Experts of a small language model: 194M parameters.
Below are experts of layer 8 (counted from 0) of a mixture-of-experts language model. Rows are named router (the router's row for the expert), gate (a neuron's input weights, with its number), up (a neuron's input weights, with its number), down (a neuron's output weights, with its number) and show model dimensions 224-335. Each number is 500 + 25 x the weight over its row's rms, rounded and kept within 0 to 999. Numbers have three digits each.
Before each expert's rows: a language model's description of what the expert responds to; "gets" lists some tokens that make up at least twice as much of what it gets as of all text. This comes from a sample of Wikipedia text that the model never trained on. Tokens count by the router's weight.

# expert 15
It responds to: Table cell separators. Pipe characters dividing table cells in sports statistics, chart and award tables, plus semicolons in abbreviation lists such as LT; DOV.
gets: " |", "|", ";", " \\", "ipline"
router:524501506475497497522502518489494487516508531529492478495531500482514506463527536531492481481526500498470542491521519524515499517490514549548527522508522489555474530524496497495485461529487497499462512512508520484503468528560480524512520526520510478493533514477449475495527516505509454528506457520469504535503432511462493502464502512479
gate1:456500520502485494471509510469518530482553508527505496543503531506522496534499476494468460484529485480472441511443502488482506456484454538468481484533482503514493458529525433512477497499504492482474489451535506470550483528467480447514479515518492470513494497531534481550503469517523491473473503508491561523519497513450516532539509527500
up1:471520488530480477460461535462511530492484525512466504503498494525494493514470480493493549487508484504527491476506557462539473408550498506477534532504498466493478474498552485539512501465482486513456530517489495465472476516510507484512456489519503500522520495523523522494469483522465490510463492520502518503527488507502514505495484491466
down1:528543506500492551481528510474527552467533500445494532494496492537476486494508517583499512522524485482555504474502538470496523464510529479511511527520491539524493499506559525493484523484508507482506503493487482499496506467484541523527500535517496504516526503522467501477456525447505510493542502503502525486517485504519484520493527555508
gate2:486500540544474517527492503509519523464508464526485499455482477467476526494530485478461457528487488511499567520522486482469505549518505516550516496517510485489529519520530473497450491521524480571504479491493480480500494470464493480512520535480510534465465474543533457499463487519522465499497484512527478518548509574495466543519491526487
up2:519535502550515541469523513517462458476516502491470512473495482495529488485504464497502515498507491548470491568547493497516503521495507505548513457483498498488515527526500476497490473534521509469530467485525484495539502512489517477468478510494559547501476493501541491493498479489506506490514475505525486496521547506507540449482466488497
down2:501489550488478478543493494500515516474516479469431511532486502454501471447553514517509500545491493459528496428531490498460493518474466477514484518510495495529519559492520492496486428553483505509529478502521527475477522468530504506523511482462516496486541505478503496520495505516516502504496469470444510501473508536524514525493486506544
gate3:477485520505476479492459491552520497498527488481491531542529500511511511526533463503502486549482502565505487461484531478510488526495485460506471482500501518542516498524507480481491499507492498480561457516525503509515468496496455534541488506521518487480486504535481499538484500521510497528471506469556536501502491525470492495436534513514
up3:495470512476503467492468507546518493462458479479523523496489516493442488531493501531501451503518518513471513484479545512522454493527480453475463512543460481499470454492478531464502553503525524532539525531528509471512479490480453497500509514458514484493548491486495458505528507465535494497496451497488526532501482544465507499491511507502
down3:460508504472456468534499476522486508566537532511511470477490478495508481529502525558492480531486526504492543508503503484522466498471482507508501557504525470520494520491533512498504499511520486516512485546521519486501518549534538535456512518468510503526489496517521460468509485519437544491540492482540515500526435488495513519517560498466
gate4:462488453512506506498538582517516497472467542534493516495515487443469493434508501495501512491518505514529480513537504494475466433511466528485472468479513485515508489513525489544529526470531449473518474522543473489529543500501452493467534509513481476498499540446512500536466524501467507477543486502440497537493525510520493449499466438497
up4:458463467524469481515527500495495502465501521488483507537469439498457494508474484547514497511505486474535498504522496483496496488491473480523512466534496544531464526539559479526498523487471458520488514496515512499475497502485502482506481462516530538516490519484532485516485506499496489490513522497474503504469519503527535473501467476499
down4:472526521512556492547510546536508473491516543495533518541509482531493487459492443507480494494503486516510463507508480507455510504529499487512511487499493487495493538497484504515523497505462474443510468521567426503485521507495525464506534493521465558492552504510513480488482533514518519462455502493502450556517503537522511473485486535528
gate5:516488508528495486484468461461512492491496521506514520553495460489494479505494496448499495451498487519473469526525474484478504484507535505532516497510541516512492476448541483503490476505535508493488504433498496471446529511499472540502493476522475453511515500498513514535481557497554457489524511507496552503496508481521484519534510464508
up5:501519520527494497465502508534528535483481525478512519532497488492547493516528529527523449461449450517486486557545537499458534497537485512494509460510489437466468533523501521477471496472513480507502503491494519529462484501507469554505513506527480486508532493503507489531474536506490499466479513492498493524488475524528502487500512481466
down5:506501497503506523493495504517469461514481507558519522503449490509487522502489497500481527584475488509504502436441526503481509518469491562460499470537474511541478516524527518500508461503495502475502493557509490505515513493481536454500496487545503484511484502446450509452551501476473492499471513487555508509469500479482540528487490518518
gate6:525480521457538481556479488500538519478485516457486426553478528453502487487561460547505540502527507522513513497477483466507538526466534507498499500469521500480519538529492517500471494506500513532479488546498537489523539495490494520486472458489501532487493477530505501458465528491513496512457458494495522508498470503534497507468513510509
up6:538532457503517495517480493515542482499486481457486481462506525461518532458472475549485489525510476567495521514541529472502507508444562472492483440513531507473509457462503523489519518483475511564476513527472522504490489462495536494494500460473477538477530501540517519417512489481494509471518448482499510490482514512502514518522487515485
down6:539475493468499483479512526500465505516483561522521446476557486498517539548498481507504530512466471504505506513482503515506512511542500487506491499522506505455519515436465507528494473483521459516502522470498503512527522511500515465488498500467527494500435532530507519482505541541532523526468515495510516497535443493501477517514497522489
gate7:527536525502500468467482485463519498499483486524506464481509545489512488500498480540473449528461503511503492507447483493485467519502490497466509527497533492510528456466541512491503492504485479474538482463495462513522495507514516499475513544463471497504535479532519501500440498471426497548524506508469558471496499505518527493483494514526
up7:504521507499460485482467462494531502545479513465511468505472569501504478518479453522487516478509510515464466502497535538513466492506538573518527556502500520468500517546484473501482475452467500508523538501523491476563492492513478475477462531495512520478522514506500456500496535520479510521477496511491493489553470514486489487518503505527
down7:496486503491475517504503475503474479511541505495479498508512501479468482529528515512522526508459527536495484518503450551492476528465484491534474472488525477502499542466495505510487499520504488561507467484505523455508493482510498508517474488480471515505431509491497488519495497482517512531487511505488533438499486553489462515442505483462
gate8:502483553483540514499492471509501497491528503537489476481487465574502473520474492464499514514498475507464512514513490471523536494496502534533493507492505473477485475510509506490495521460495507485527466526495507503497488504531511553507471492502508532503522504443504466453551497463529482532476503497520489525470487478540498451501542525539
up8:488475533499522498476460505485491519464489506480492481526538457507547509500507493490493511495490519477536482474495485426503498518505509548514510532490465482466485473500504521474517479476481538425473491449509516515503457520505523468485456523534506527510508524500537513519492500509502496507477505499504541555431526500530516474551493505485
down8:490460484499510447491511484540498471487537516478542489494497496497509462478457495510564553506493535525483491560480501500503496543439460477533499514480509523491484460470494504506505488508517486468537489534538526481479499515443510520524496496513501509488514525537463497499528519460484492556502496528493483514488508538476498458517475444524
gate9:499494519537501507488485483498499526521500547480492516471504514515500534536490506491557497501483482478505507506496492506492472549468539474468520493461508491481506546511482485528556491539532542480513492483482508519548500538494525551452534556468500450469472489488517451472478481483448493500506490495494481477499514502483503458460500484515
up9:513531508486512456496474503501450499511455483462498498479498520493506502495498494499502514512442514539483500476510513485506480517526488487492542546489497491501512513489509497482533458483457465501514481505490489507523508548537497530505482527492527505506457471530500482477514479493494516498473515441479505469509504495480523531484443475494
down9:563522497477506477520481504498473503466478477494586497486513489514512504499494515547493506496454491480475483512500491492505488487488481484538493507489529469485541496524494500501512489540480492521497470528487547466464513504489539495526526514476545503495563485471515485484503458513482552474520493499502500541489546494553509530462496523528
gate10:506506481470532525485521462512493499516507520502536533479481481538493495458492499475482480515489509474577495517491511527486500474521490526490473512497500512537491531459506533506480515498485482461507472471543498487505495499495522479535563489484538507488510535493524503496480506477519525524503534500498477471466477473455464444458525535429
up10:493513481461532492485479503519486514504485478536500504502514481472532493499514489541482486520502460474529584465500495504464494505486515529505486496465464492496514498469523502475498527506492528508472563498532502491464485497485509450526570560514511530512509512471495504510481491513521541533513500500518497474506515489518491468465500486530
down10:524496476521531497445517516450482482495514533496491543506501454498476482463510494533503485493512468523609471498500480509490506500519507496491501489499497469482470530526505503506522497483470461491515532467481470531448514502476473553514522508487537534533532544517499491495509518480520521489517529496493486487507441512446483444488487506466
gate11:507460459474504504488502507503486519534495492497491501482490508566499486484498504488475511509471544541473495485488539545515491473490505494465496503468453497478487448490526503512490519440534533517453494465500495499512489507512489463548515473451509506485487508515501499476536514486492553523526493532521505524488461524507496485503517490509
up11:542479489497548540498517500507513480527510487454490481492493561519482475478500521542495506457503523456528485521463535526490467484493476479482510514489514487537531530487487525472465544469510527549432501487492493515536488514537475461527488525460497509477527486573531476499491494488509482521510499497493517523493575527530495497486526497532
down11:497468489505481501490514530497485502477506496539470507524493526526497536493501496494539533482511472439503498501515540502528552536489488548472490494497517502482482473525519524498538512499480514491501465515507449517504488539517463506452526485496494516537540507502530519540497522497470537524510536503487504495507464525488536499505444487512
gate12:487483500470539518490511493490525511503497487538497532502527497500487511471489539538523509457516429513478470469471507492482477524461449480505493480546531513476477514516506512484491479479491502473516511524510511522481520524515538526513456496537500467501501490488527536524531534453541488509491484480523457513486465523489503459497510527503
up12:516507526451528462506532482416487490500514471514512509492506494540510527513487508502511519498521465447521492497510511511522482555536498486502523507511507528489478549501491527535504485515510492476523428502497495489456507487458499499494474483502545485489539486462490478508466502478519475470512469477433452534443493507476481520522483511472
down12:522498481512502497514510487462493467462498516514511421512508510455484502505511464439507500512486542511467466502475483472529496493468519488474552530497499495465496508468469486491516504481440529489524528472511496522495491493501447498445516495507522543516482442485501526507513477525545509488462525473507491506528528477506482456566466541499
gate13:510499481496523458478551507509514511495490478491495483456480501492528518523476521504474484493511515490549553477526474497543534534475491520516523506522503495465500530493487447508490507488489536485523500507520492494535456497469521500539501520524552538465491512511505485491497507496511508472522516447521500519524471518509484495509540467478
up13:533488509503501508520515533549498500479470516531507483534526476507512512496492497489485484497503512467530528462512551495517468480466501526512504522519505517471490484528533518508489517453498492488488496510513493474489476500494552520521504531474520560503505519505428514526536499517468479468516510509508484543532498503479469539540507470494
down13:542501461501530466522531504534455513563476500515539501454490541498512502523504496515505485507495525497493518514550511485470461515452494499501461511503504457439500454508504470485454495496493473487489473461457495535526488492499499508487501519485486485463461516516525494498528489529454496491512490463496513492525508523477514503519495503494

# expert 12
It responds to: Table cell separators. Pipe separators between cells in data tables, plus sentence-opening quantifiers such as These, Many, Some, Other, such.
gets: " |", "|", ";", " The", " such", "ini"
router:510497515520494496521503499522496490511521515513490519477506498497506497533481501510543516503533529490468475477518556548549476513489488508527518518471525471527517443523439503516482524494479488515428511497489506534506494503538474539559516440521523469505481477503490496499517458524531439490500494526472493516497473497502471489480503507532
gate1:525494504521537478486506538489475504482500472501491483513561508480478510442482496494483545500478546579514497476489536551483541503456492521496483539477492525483494493471515491490510476517506508528528533513522534510512512514500514501532467511486452478469480479466532504483506492493489463504475482505509515519471463453516491528512530506487
up1:557524544504501474532534537500478514513506527465512471536512527461471479505481495510472523488479493547489523512491457505505558500497499498509486509543492540506527481470497507501454498524502515505560546482530500456489497502472550530497510482460490500540498493481485529473485475485477482475500480545507482502562482476515501441509491531469
down1:522512498533523509444487456478484553483523456469492524531483497485523516509530522469525548525505461489480525523510533475491488541559508480505503487503490506507511460510487492487526458503483503524463522513519506476522460529521484523465516524512506506514537516497501459528540541461486466520533544481453437453485478525481510480443520503526
gate2:483494499492518502478529530508472555459516490519512561483535482512538483461487536479521485526471487513520482471505521495547518494556513487480495504512464525503508550503508493537498511503454483530522482452483551495491514478476510484515507498505550478492449476496527473567459489509485480498527544520473508528514463522507552521528523508472
up2:506486507516529506480520522521468506483539476510495503535477498498515543527476497498536511542485516519475504515496449497497508496509505544462480485483513493449494528470512467552499502475462494490501478513502487503504505476470518511507494508462500485531491519529479484499471515466504507500516518488498519471521505489535533469539539510532
down2:525514478510537483536525489458498501521501513552480487497490493518503507511500489501525525527420522501496475520521500477494544478499513516509508487508514510494475450519530524487486555475489493500502517520498479494500520464515554544535534467509483454492505504536483501478493513503496520520476490511497500512483487514487494508572528527521
gate3:480464532518462448536525513504492504507530504521476550525478490476538508440497506499504453497507528479467520489496512535505490487516478526481501508513517483524520498514482484510529492542500515504460500517478518529501489520484491522481509493469519487501493489507528544475510507492513460473509490531504509495528513508441463473471492447526
up3:492444516491536479523515551512536490451479515519501546503461483504520502532518482498533516511513502495541482500481534556481541492491486505504562538451491513490499541519514532489520442511498540484508496476482472500530493527492504527492556432498508449503492508507506542500457500521497505490486483520497497497521554435491479442485477499505
down3:533532515541462488532482518507471513470529523516478540504520484469520516496517470527489479502522582506515537516514487463504492548523519452520523515523489510520500487514544518477455452452497495486509520491492449484450529518526475463504482521506471477518473539466508536516504473500481498506527478495536519504538502502517477493524491482533
gate4:525507549495473460474539486477500514493481491486486460472480503494533500504484547511492509498505539468487463458523523488493499453486482516523496528484501499443502475539517510442495471524504489509516507447505474512444535492527497467511469517495484448499497450517541465491514447494518456516538497500488450516558494510430492514533500528515
up4:525493513482538506494494470534500458481450509499468486460503523509481437496470526491496529453553510456499494541488528530516469487531497512500477493506474490491503521525507462514486501496494491502496510482456511494516475517472485488499440471477496497516551438528522487513503499487570452542535521507523484520531472475532518462527483516520
down4:518521458438470461525490479459530487512491485537482527497483522487469504452506538476512556559538545510470525535530469499447472538502498472503531492537524487490494526519494501484462541517478497526516555541451513512496456498500512472495507533501547510505516467512500478460492505553487514463499508503542478473510561488477504506531495510485
gate5:472555505500482464545509512501509499502503525510546497451530527529501524485477496484496495517509496504505505508471513500536475514538511487526471465452527519521534518523453475492516489530479513490495516517502521475494501517510462495469496485486502469503520486460488529480483506493495500454513483529505554528508506535482448510488480489494
up5:480510502489480525540543497555529494508483496479532489464475486496512495515493471501478547490499497504487493490471447507508505490539495530512484497512511491519524539509550514516505550528445496524484454483477528491494469510534523455499503482425509468494506469489532515503539510503510507502475467493510500520522500509500476514500492517459
down5:535524457458492513461482487485518464478491486499462502454519524518563520507518521519481499491506474535497539489476507489454543505511489519512499539508510461479571503491492517479465500550466510467479523472492508502513465524534476490527506501467493469515480533504517531481484508473514482474498489533509513516494505499461498573470523484489
gate6:506477489494494516484525519521491508513501496492509548481489492517548469516497497482487468494475517478509465484527543509468515454489542499529556513500499450514521483503563504541524519478457487516502488502457509493491499510491467491491495500532470456503504476514478537471489523530473463507530492503463479549518467523514481511491530543530
up6:484478513444485540484495495564435494514510472477500503432510506471513506495533500477534518499490499490524476479521517558480493459470509497499557481492511449522495487492519529503500504508454535517496506491465470525487490512477502545503517455523497466523525474498487511506469479534495477549489526525481479494494498514521461504460512524488
down6:502519536516521448510457510503496489491479497501522502512498491540463497475451527529505482500477504497499480505501497493462481474522528496475532478491516483486503508511522505483506471480493467511488516489490516515510462480495557484515497515474554501490460535481494500492531478513471545530476513475466484490477501430530512468480470467499
gate7:463517516509509492514514471512505503465511500448512442495493490461499508508520501545510500517507478459512508461485510535491470455460500485532495481481509527541544516494533525493504449479515550481489511503496526513468496507508506503518504441482484479486543466512450501483491465494542513455494517446510528546486487509548520476466530474488
up7:477465483447480516493479447566477465513527480496521481490491503489527489522499463488459500493538510462499501463526491506507430490530511497499512493532508478549511553487510453509509459476507484494495547494501429481489491479494497485532460479488479472512513506483431536506458494502461513525465502492503484523477475507484479469451523516541
down7:513491523512530507482592527518486486521518471478489536474490504500496478497515487514525486501539477500493552516505462481515460476508516487520478550516498457471486502543499503553526491500443489492513515516515481489472483530515494537527495485517522511543504497448504469476466475505515511503486512501458513487505495499488535515482518489508
gate8:541515520503504516453529494483488510481486489482499502502462466493455509516457483491521475520468528471486507465492494480490486473530495522499478465488498496462520486536495496535494483473521525485466554464499527557519476490542485477512434506493473488498476512500510514512472489475548518482522481524496488533468525481514515498527539519500
up8:459537511536493473524516495517509481504530468466491507493451446498504522514478441509516488539484513480518536506506488519479513511520531461484486487477504506490502487522486484511498485467515502513486484479546502517451499497510531479486504478505519496532491517493441526492487490462499508520476531506495451504515496520540487492534503536519
down8:495492491452531485480480510510492520508509504540461476469512503510510460514494541503551492518508475508512477502495483500490548458481505533542454493499474482518546510502525504521515516519528507504534481507554535478509487480556472505554519528526494521494531531456483467513487482519575512507488493532463523505511523528504512479504497506537
gate9:545486425496483474526510500499495492471540458497473507520517543537520543495509472485467484498531539465512490511472516536503502500497503484505495545544535515522501483547451518506427488476495518481481475513471515534515502520496484465495496471479514525500502522449515512486495438540505447541436430514494524507500474474503496508470463501491
up9:495493475551513514526552462483485473464501445460456477545477481505540499516452475534480490491515530473519523522475559511489523504495504498493513453519491497473508503538450495502494498510482486508491496500496477522487492508451506505478515512544531491489500523442543485499478466526465480516486459501528529457512484497463466491473492521488
down9:477481503507489482484504531516483527442488463519535502463525501506488483501509512479534502476510485541496528516495499518480520479549521507525507508484548538472514518539541509509479530519494523525507479479501504483499491480491465506462474522516501540551539528504527489459480510492515527504503498460567489513471543458551541528516496512500
gate10:513516449518527475450514482519505537495474459497524494476534502491493465515563535526511484488558469486452492452527547538464526487470508517554521488485562469546488522529509494505537511497493512523493519505550462511498472481531517520485557513497478518500522513487486514541473494513519516507515531514516514542515500465509512472484465477462
up10:519512457517537494511517512480511530531493504490529511523527510510485492533482510509544486480472490473472514474498479505412514502487491474507543424487514482522540526504484494513500522517468522519470523452490490483535507490509509508506507506523486506530518494495518508475518463451482468494504482504535502485514516530510461493479451523473
down10:511509514503466499482513546480508501544510533515526498453489509526474540483565466487476516529502481481467492559547461522479464521561530493484554466489489536538494511514522497476511510480488510501477478430498509543549492518523513452526493499502533499521527501508507519447483477518497490449516524544499491549492508514538496490512472497465
gate11:511512459545484510526504523514529489460547535518487519483475461500471515506503494486514500490475502467516525489476510502457515496461490475519490544513527482488549504527443489525527489525440482532519495516464448538513478483494475543506484500493486551502530485495480505507457531513535537535510554487502518494529476433458477519475517514498
up11:463522494566512512514497507475477533550563507545471547499519519473486474512524495504491544439499498519532488500486513493508485496497541522429519473484509447526508485438468503484505510482494528509454486512459501492480481566498531526558505505523471518430497499490461513561528459514505495498510477523519489500531451497515473518528537479503
down11:472521502464518480493547486490418493528530520549485464569483482490503523502487479510524473507511554480521502499518464482478451499523495527481475540484527487519507504503500490466451447521446511524524498492477467471506506513518519554477545504502486482497508527503518515528558460504521524471507479504485498496482537491495501461505493508505
gate12:527468502536517462478532495484532514480491492488515500506475454485509507540522480428506521472476496554505495486512492518537473477486447526534502498473509489502494496517496505498561507476515504477511526542488507450505494506501476523473469528506484529467550435520464531479471505497469507473477499517511499503500480543514484455490515522493
up12:479490531497476469519475540487519496518487466522534519502535512483549521509530489409502509458503515544512499485514493502498491467521484469473476509465522520478503461495545499505527505543519495466531493521489533470496518512440522462502506500487483501507494466514458488492478493489457534518498519531526526511553514545534519497505511508467
down12:505525479501505507515524467482460464525514508457490501481524538514491492521471513465545517532488484514507524454473492494527505523482489541512504515543493462476507491553457483493478530469485497582517528444494523546486516533505483568481472508536523467491477521489502476552504504471532475513483506494493540529501449516517492481511517448482
gate13:476468545515498517496527496502499448520458473499515474449543543478483488493520521479461517514544520494526503483545519524484429516462440499461493557438549493498513466478489493440488446468478505514505489510562499513492522479494489494528476513484487471489499544460481492530468476493502495515483520458478478483490516518512499491528515458478
up13:505475478504460478489472495498470514525476458466510505518496541458483525502506494496501506535547508535550510483513491463513473513520466489468493529480530517463525514491510552540513487487526500501507512486534530461510521541494475483464458520494496488504498521492493520496442468493485514472499524470476466506487531443460568516530515512478
down13:512492499514507529480506452468516466495486472474495475515484503518472476530461486480525508475490484496527473478484489526479488519511471477513505518488498484506502536474495485499514481510490499511525514486527522504505471508480472497499530485517492534525489501511486517475493530477523498496465450499482492507534467512508491503481507465533

# expert 35
It responds to: List and label punctuation. Hyphens opening list lines, colons after infobox labels like Style: or Weight:, bullets, and first bytes of Hebrew, Greek or Cyrillic characters.
gets: "-", ":", " |", " –", " -", ";"
router:492515494443482463508480471526537513516531510513493504505494531524488545485527494469507511473489525469481479528509489536493489527500548499506463497508522478540491532477455515498504499524494514519498491510459462517542473532486503514512519466514485493479519454491508522528526506525548461560499490542517500514517481540464467511517494487505
gate1:485480528508508469494518489496546507456482488504513563468459475479479473474539502487501517565529498516502542500512510535488497494509519519548528507480460503505503495513511521497495491542493517529520482473489566494505451487503544484479532549482500501505498480528487454514470452499519488547540506531475519525559497518461534524483518494533
up1:505482467530507458534491517488524498530502499510525544515458487491471499521489474481494494509503502491507488495491461502539486500551536532483501515501548527487515487492503508521507492544471492512514515489478521469476472500467494543510513513528489512497508500505514523471502505562493505489476458492460507509519466501520478483536537521482
down1:487507490469522470520510501518499507504482509499491543465447460516497499501496502514466496532540550505492498529526447531469516499495559483513534490517527521508475441490541485492456502522486510505522525476559496472523499469513520490491483485519545476500462542467504495498501470509509504454507511505472511505492511528516533499498506546524
gate2:512473500527503520527504472485521532477484467474481487536499496494538476486492486506524505506466544450526528501520507505530549488498527496502511501496529497510500493535501538554460520484476480477526472472510511475508519525505541568474481522508459551515488544507508464512514525468515496519525526470496540538480503517515473505511475495508
up2:480505498475476501537514524513511506499471491551496514534480508478501527541434540515538522522517532518517516491487512499516476486488519504527538491472444521496509485528507518495474506471500487530513520489491468501455480486498519488469484497512473511483476465496482494532515505526487508494474457523464507478547491527537490535494492547468
down2:497515505487488495506513485525492524551524483528521502511438457520497502466467501547489508500508468523485524512522541502489501468497516511500511565512528529499537484517484485496528489522491489509487482497495473513498502530492545494507540489517482490452511528483479460540497546511497470496487492473509546531474496506528462494510498473474
gate3:515526492535522537486475469533456436509520445446506439466516470507491481485525489497455566502505502501512516494514498484504500522480500513594540485532506423506474522507507523491475475492490502503507513480529487442520473528502485499501518496495480512488523520505491501481482519485479499513480494500526488487489473495519502472510471485495
up3:529508428503526461513485480470474481512512532501527475484527478505474491480522510502473533533520537491501492500462462533511524514476476484480470499524491477489481574542471495490499519486506514524498482501519486485498450485476487492510515512497430489503496496544460497490490464457489475489544522519492553479498450500481497534461520521489
down3:518475494478523513514489503483509483537483526518493466484504495530515500491532557527514520472495521483472502515545426503513535490476523473487535542487503507473464503515499549503489487510559502529481500532515518478480484502523486493514479489521536531468496503454491510487498476503452471481448517493505494485454514522500460539480482534504
gate4:462518514483470500500474484456489553525459474479479478426480456517514518500436484511486500495506491477543486473489508447486482495539522492511504511466531514523502458504466494486490495492541494487545511520489531452497509460488510503512489486514511483504542518503516487514501501533525507507441496542498479493486546497480469535519506502466
up4:446478475467492479521508463497465482512512541490490488489466509470487519510493502474501455483542526465507495482472460461497509525542484535517479497453488506503538462458486515516509537466523509503514488518507538512457465487537503532463505497516473482499483519464534469497471542515551477515513452476513447493507499494494480502470499535486
down4:458487439472512551537496540487481503473446488505506487513506469506484489487484489517536524504556523519493520481567458504495467514479522512496488481506482510497556516498489496501479511520524504527537500474467527492511461442478494485510503496514442500501526498483498487471533531541522531487525540493507485475488471461514483535433550493491
gate5:511541500532476499488490465493480512529550492450512538507524513516492548520486449504470519488521475550475465492518492522526460501526474471489518468501492519471479505468472533509514543530466484500485488490466477494509478484543525495523504507529511480507527516544554484533489500496496474499498468500503488504466486476473509446495531499526
up5:484524509493491504487484495538517534520519498504519517516535474533479499487498472512500526494489539495520464512493516500506531509500529472508486509485521493468538431468447509492496477518478444466495473496498459502513525497548491502496555499519461454466494560507520476489496514509518501510489497472512471509490482515472524502552525527540
down5:501482500480480485510485491520530480520505507488481494507538473459529517470530455457501503520469493551493529489508518508561493463503550506476525510516482502497494485480505522487499519499475487476489490500499505499515490454509505478493481536526483508495529500494538482515497537507523444482489503450464442489475494475470495508464500503537
gate6:524517499507453540523503436532475536511530509508485473517539486480511481504503524510536490520514496495521531490525475528506496482452468507486529492477483493532525493501526438516507521512496534506567499512502514508462510546473502530515487507480506496494475492506486493485508495505517460499505508489524501462510506500515475489471464530435
up6:496528549520500483513467484474433497515521512540454498512509530504481554528485494537484500545503528487507491516523490462496494507490493472520464496570466488527546499480498478473508501558479518502515507534522508506505512538480443503525541475477508466430488495480493459503509512508497521539506529507488545540467485514492477517507464481486
down6:526537513486480475499499489532503532503474504533488480436530472517506499497481537470499486522475511475501528548509519500530490524475528550512535479497468452463491474490462467453460530524487487481492522518490509482505472499498493480541457499462493515469442468512497519491509478460502519511484465460479516481510470481488523480479477462538
gate7:497503499504534468491444482509472484458480513484453491507510530464461530474499494505469469466471518495518460502535520505478477488560499479490536523498499465501492523486512522500530476546532529485480456524528484476493498507488530501525439446509526535524522517516484533499494498481477456518515509496508486509460543530534523524481481517457
up7:505524489522515488520477513517527468497439521466487493533479571491489472413575549473474550499518517517498515514504490520509477497497477499545544537521511457520516488479470486492529521474495475502530531506496521523484482482469440522491491468507525538477496501506519472526555477495503506509514481531544491509500506482492491481475478560536
down7:470499533461447476525513508536468492489491471491503486500451482487534565481501482466488472443462502511496482527501468489540504524507518500511558521506511486497452471487495477497509544476446521503507476497491502543519519508532470484523478507472491490563487514492508521524480474495534523477509472491483482503458531505519481455495482497489
gate8:531492501499476550507521559485510514494499531472500454492509507451496551503509493498490511515515479481509489441493480549507497472474521520498504537540509537455483507514519501498532502531500482530531496487514498495570506486478508492481497528560497493496545477516505505495539572512494450507420517531480509537498515500473510506504486486506
up8:509478577518510538500491562486475469476540513499483479516467485523502508492492439531473561460507496456492516436494500527465467498463486488543506492484505528508456531473521483532523500496541537542523494461512502502504545492470470479507507430501531530499466521479511536512513550519554494521551519524499487489519496476551509470504539508510
down8:526457508546452481493513477474530499502508453474527527530515456533496514530465531536464501479488492462489495489438515485455487513466515511497467522478500482504537473518514543500457484502514539499503492508517513510513493519462496458495521517519472485488477503492488538501480476464451489510494517487504529479476486532503488493552468477493
gate9:502536485532525518472484521529454508479510493505477493496490461559554502502460509506542482514499489501494510528508472492462477510554503514516529529522570519472479519469521510502521525444490515484498480492486491476479486494524483526498499439524534503511508437510521482558495462536512472553511485563457527523505520507497514506494476513426
up9:496441514495509486449533464462502501483497504476475417480489475494526504494461499503536503505442446508506522486484519508501492523492537474499484540537499466485495528526490552539495518504503527486513511546516530496524501561515506502447491455511548497525504490488474509572500466525522500519477521504514524481488497532513496500485489498469
down9:521534467494461500456464516470490488480491505558472492462497444492483512539513467463531498513478497496494449474441517454461509521531496512516516523523552489560500481496484500494494498495501475536522524466468504466524477515484499473505496552476505464495473527514487514533573535471487483520482486504496501508474552493459526490517542479517
gate10:498516475478517523530482487497511510528501508511504490518513519531447466491547457515463491488463506541466522519466553479486499463555520512541528516462488483515549482502527510513472484540494430461441487490510481450488479479492521519482529480490532521550522504519468513493479519471487487556462491525537482484529548497461519502507490481509
up10:486494452540488493462463505485499467513488500528504486456512534488503496452521464542474512457481489479490538486507504507494504519514465522550495508477481508550515504477477532524486482496482510498474496498524497486469517518515522504493504550522475556472512469493500510498505463437504508535459500465493529517502495529476507507516471466507
down10:533541458459507506464507512472512473489526492505536530493459517518487515476538481482524521487515529504495504485458463538446537463499486519462522489467478496520493521508489497517463492483485466535493539501532449498458473509457502544471497502508498514493485504542543455474483472475489471484500484481503470555496505492475529489535475504531
gate11:483514529514514505534531472499542439519519512512514529506491516510472521459505485524531533494500528532461505512532548499481532480483512488520527509508475543548500535496481502548497481451493489495543523438501522518518497487499499461503498486500462464468490497488544446461496490497476497506458531467507451514479491513524501476525495467488
up11:504493473525480472535513498477486434497511488519502516509525483498483502474541484535476512514523530494499482510493521537505488501509483502515494518483455486488524487491455476517489514507497493528529535530494450518500510539489501487476483512516488538452492484478501452496479489495511483479491540541515547443507529477518484524461447500493
down11:552488473539464458524492501510483473512477541507509483511510475476463502501520503528473488440496488501494494467507453483516514491490530499432523505515486524519478471458534505506513479464516533492506521525488472517525482541488535492456512473545443479514485458501543424506487514501543557502486571482497486522455491530467515513517499480483
gate12:457502519451482510514536468474493507520513539516517483479498518526533483514505485457478506519506467501538504479527458499509482501505497513510542524497523553498504507489496464467467503490528513540535527488498477502606517500468508472527528488472556481511471521498510517504451476515500491521482507507463482508495458532509498526489486542486
up12:497514516474511500485512530480540553469508505540525520490483522540480493526508476478490517500473486456487498489509499499502464465491508460501495525499496484510499524547476500491477450476499504512506487494532475502457486533516517508552532490490555487514533531521547478482448486484500471530471508452496503494482486524505478530478523516501
down12:512503527448489509518504504509522499465453527448539517473522487539503513491539525477493503514500549533505492522519473543523466523483534476500527522505483499492491473500506545486504466456528516496562529527509486518516485492516488500489487504541510524480507434492474532466492506485491496513463484527513500490488504496490466539510506514536
gate13:456519495480479520501467506521496501510488484501514515497471507534464453499496470498477525501514475507505514509489493532502512493496483514534537528555464544445512505511510492466481537477464491486520496506521507515478470495477517484487470494510503506490509483538487510522516542498433534511488526490530497480516498484536479538527507511458
up13:510482462518479462549470504505501489485477516454454473505490469484487500516542512473463527451502501499505530485535494511524466501486510474488519511520368507490496460496501518529491472493492501504516478551493493547469512508513502444549445464520502483527492485549517523528474522427509498512525483540537516478511499485533500464508508503483
down13:515511490510534544514520483498516523471520487520484472525481492456488530459506500522516525466511482507476531532490495481555544481453519448519467500496478498478473511518488471527472485510460500477466494489487543524459507497498441469514483512503480511517536560470479532492483524529507513503513544509478491533478524497502489484441498471507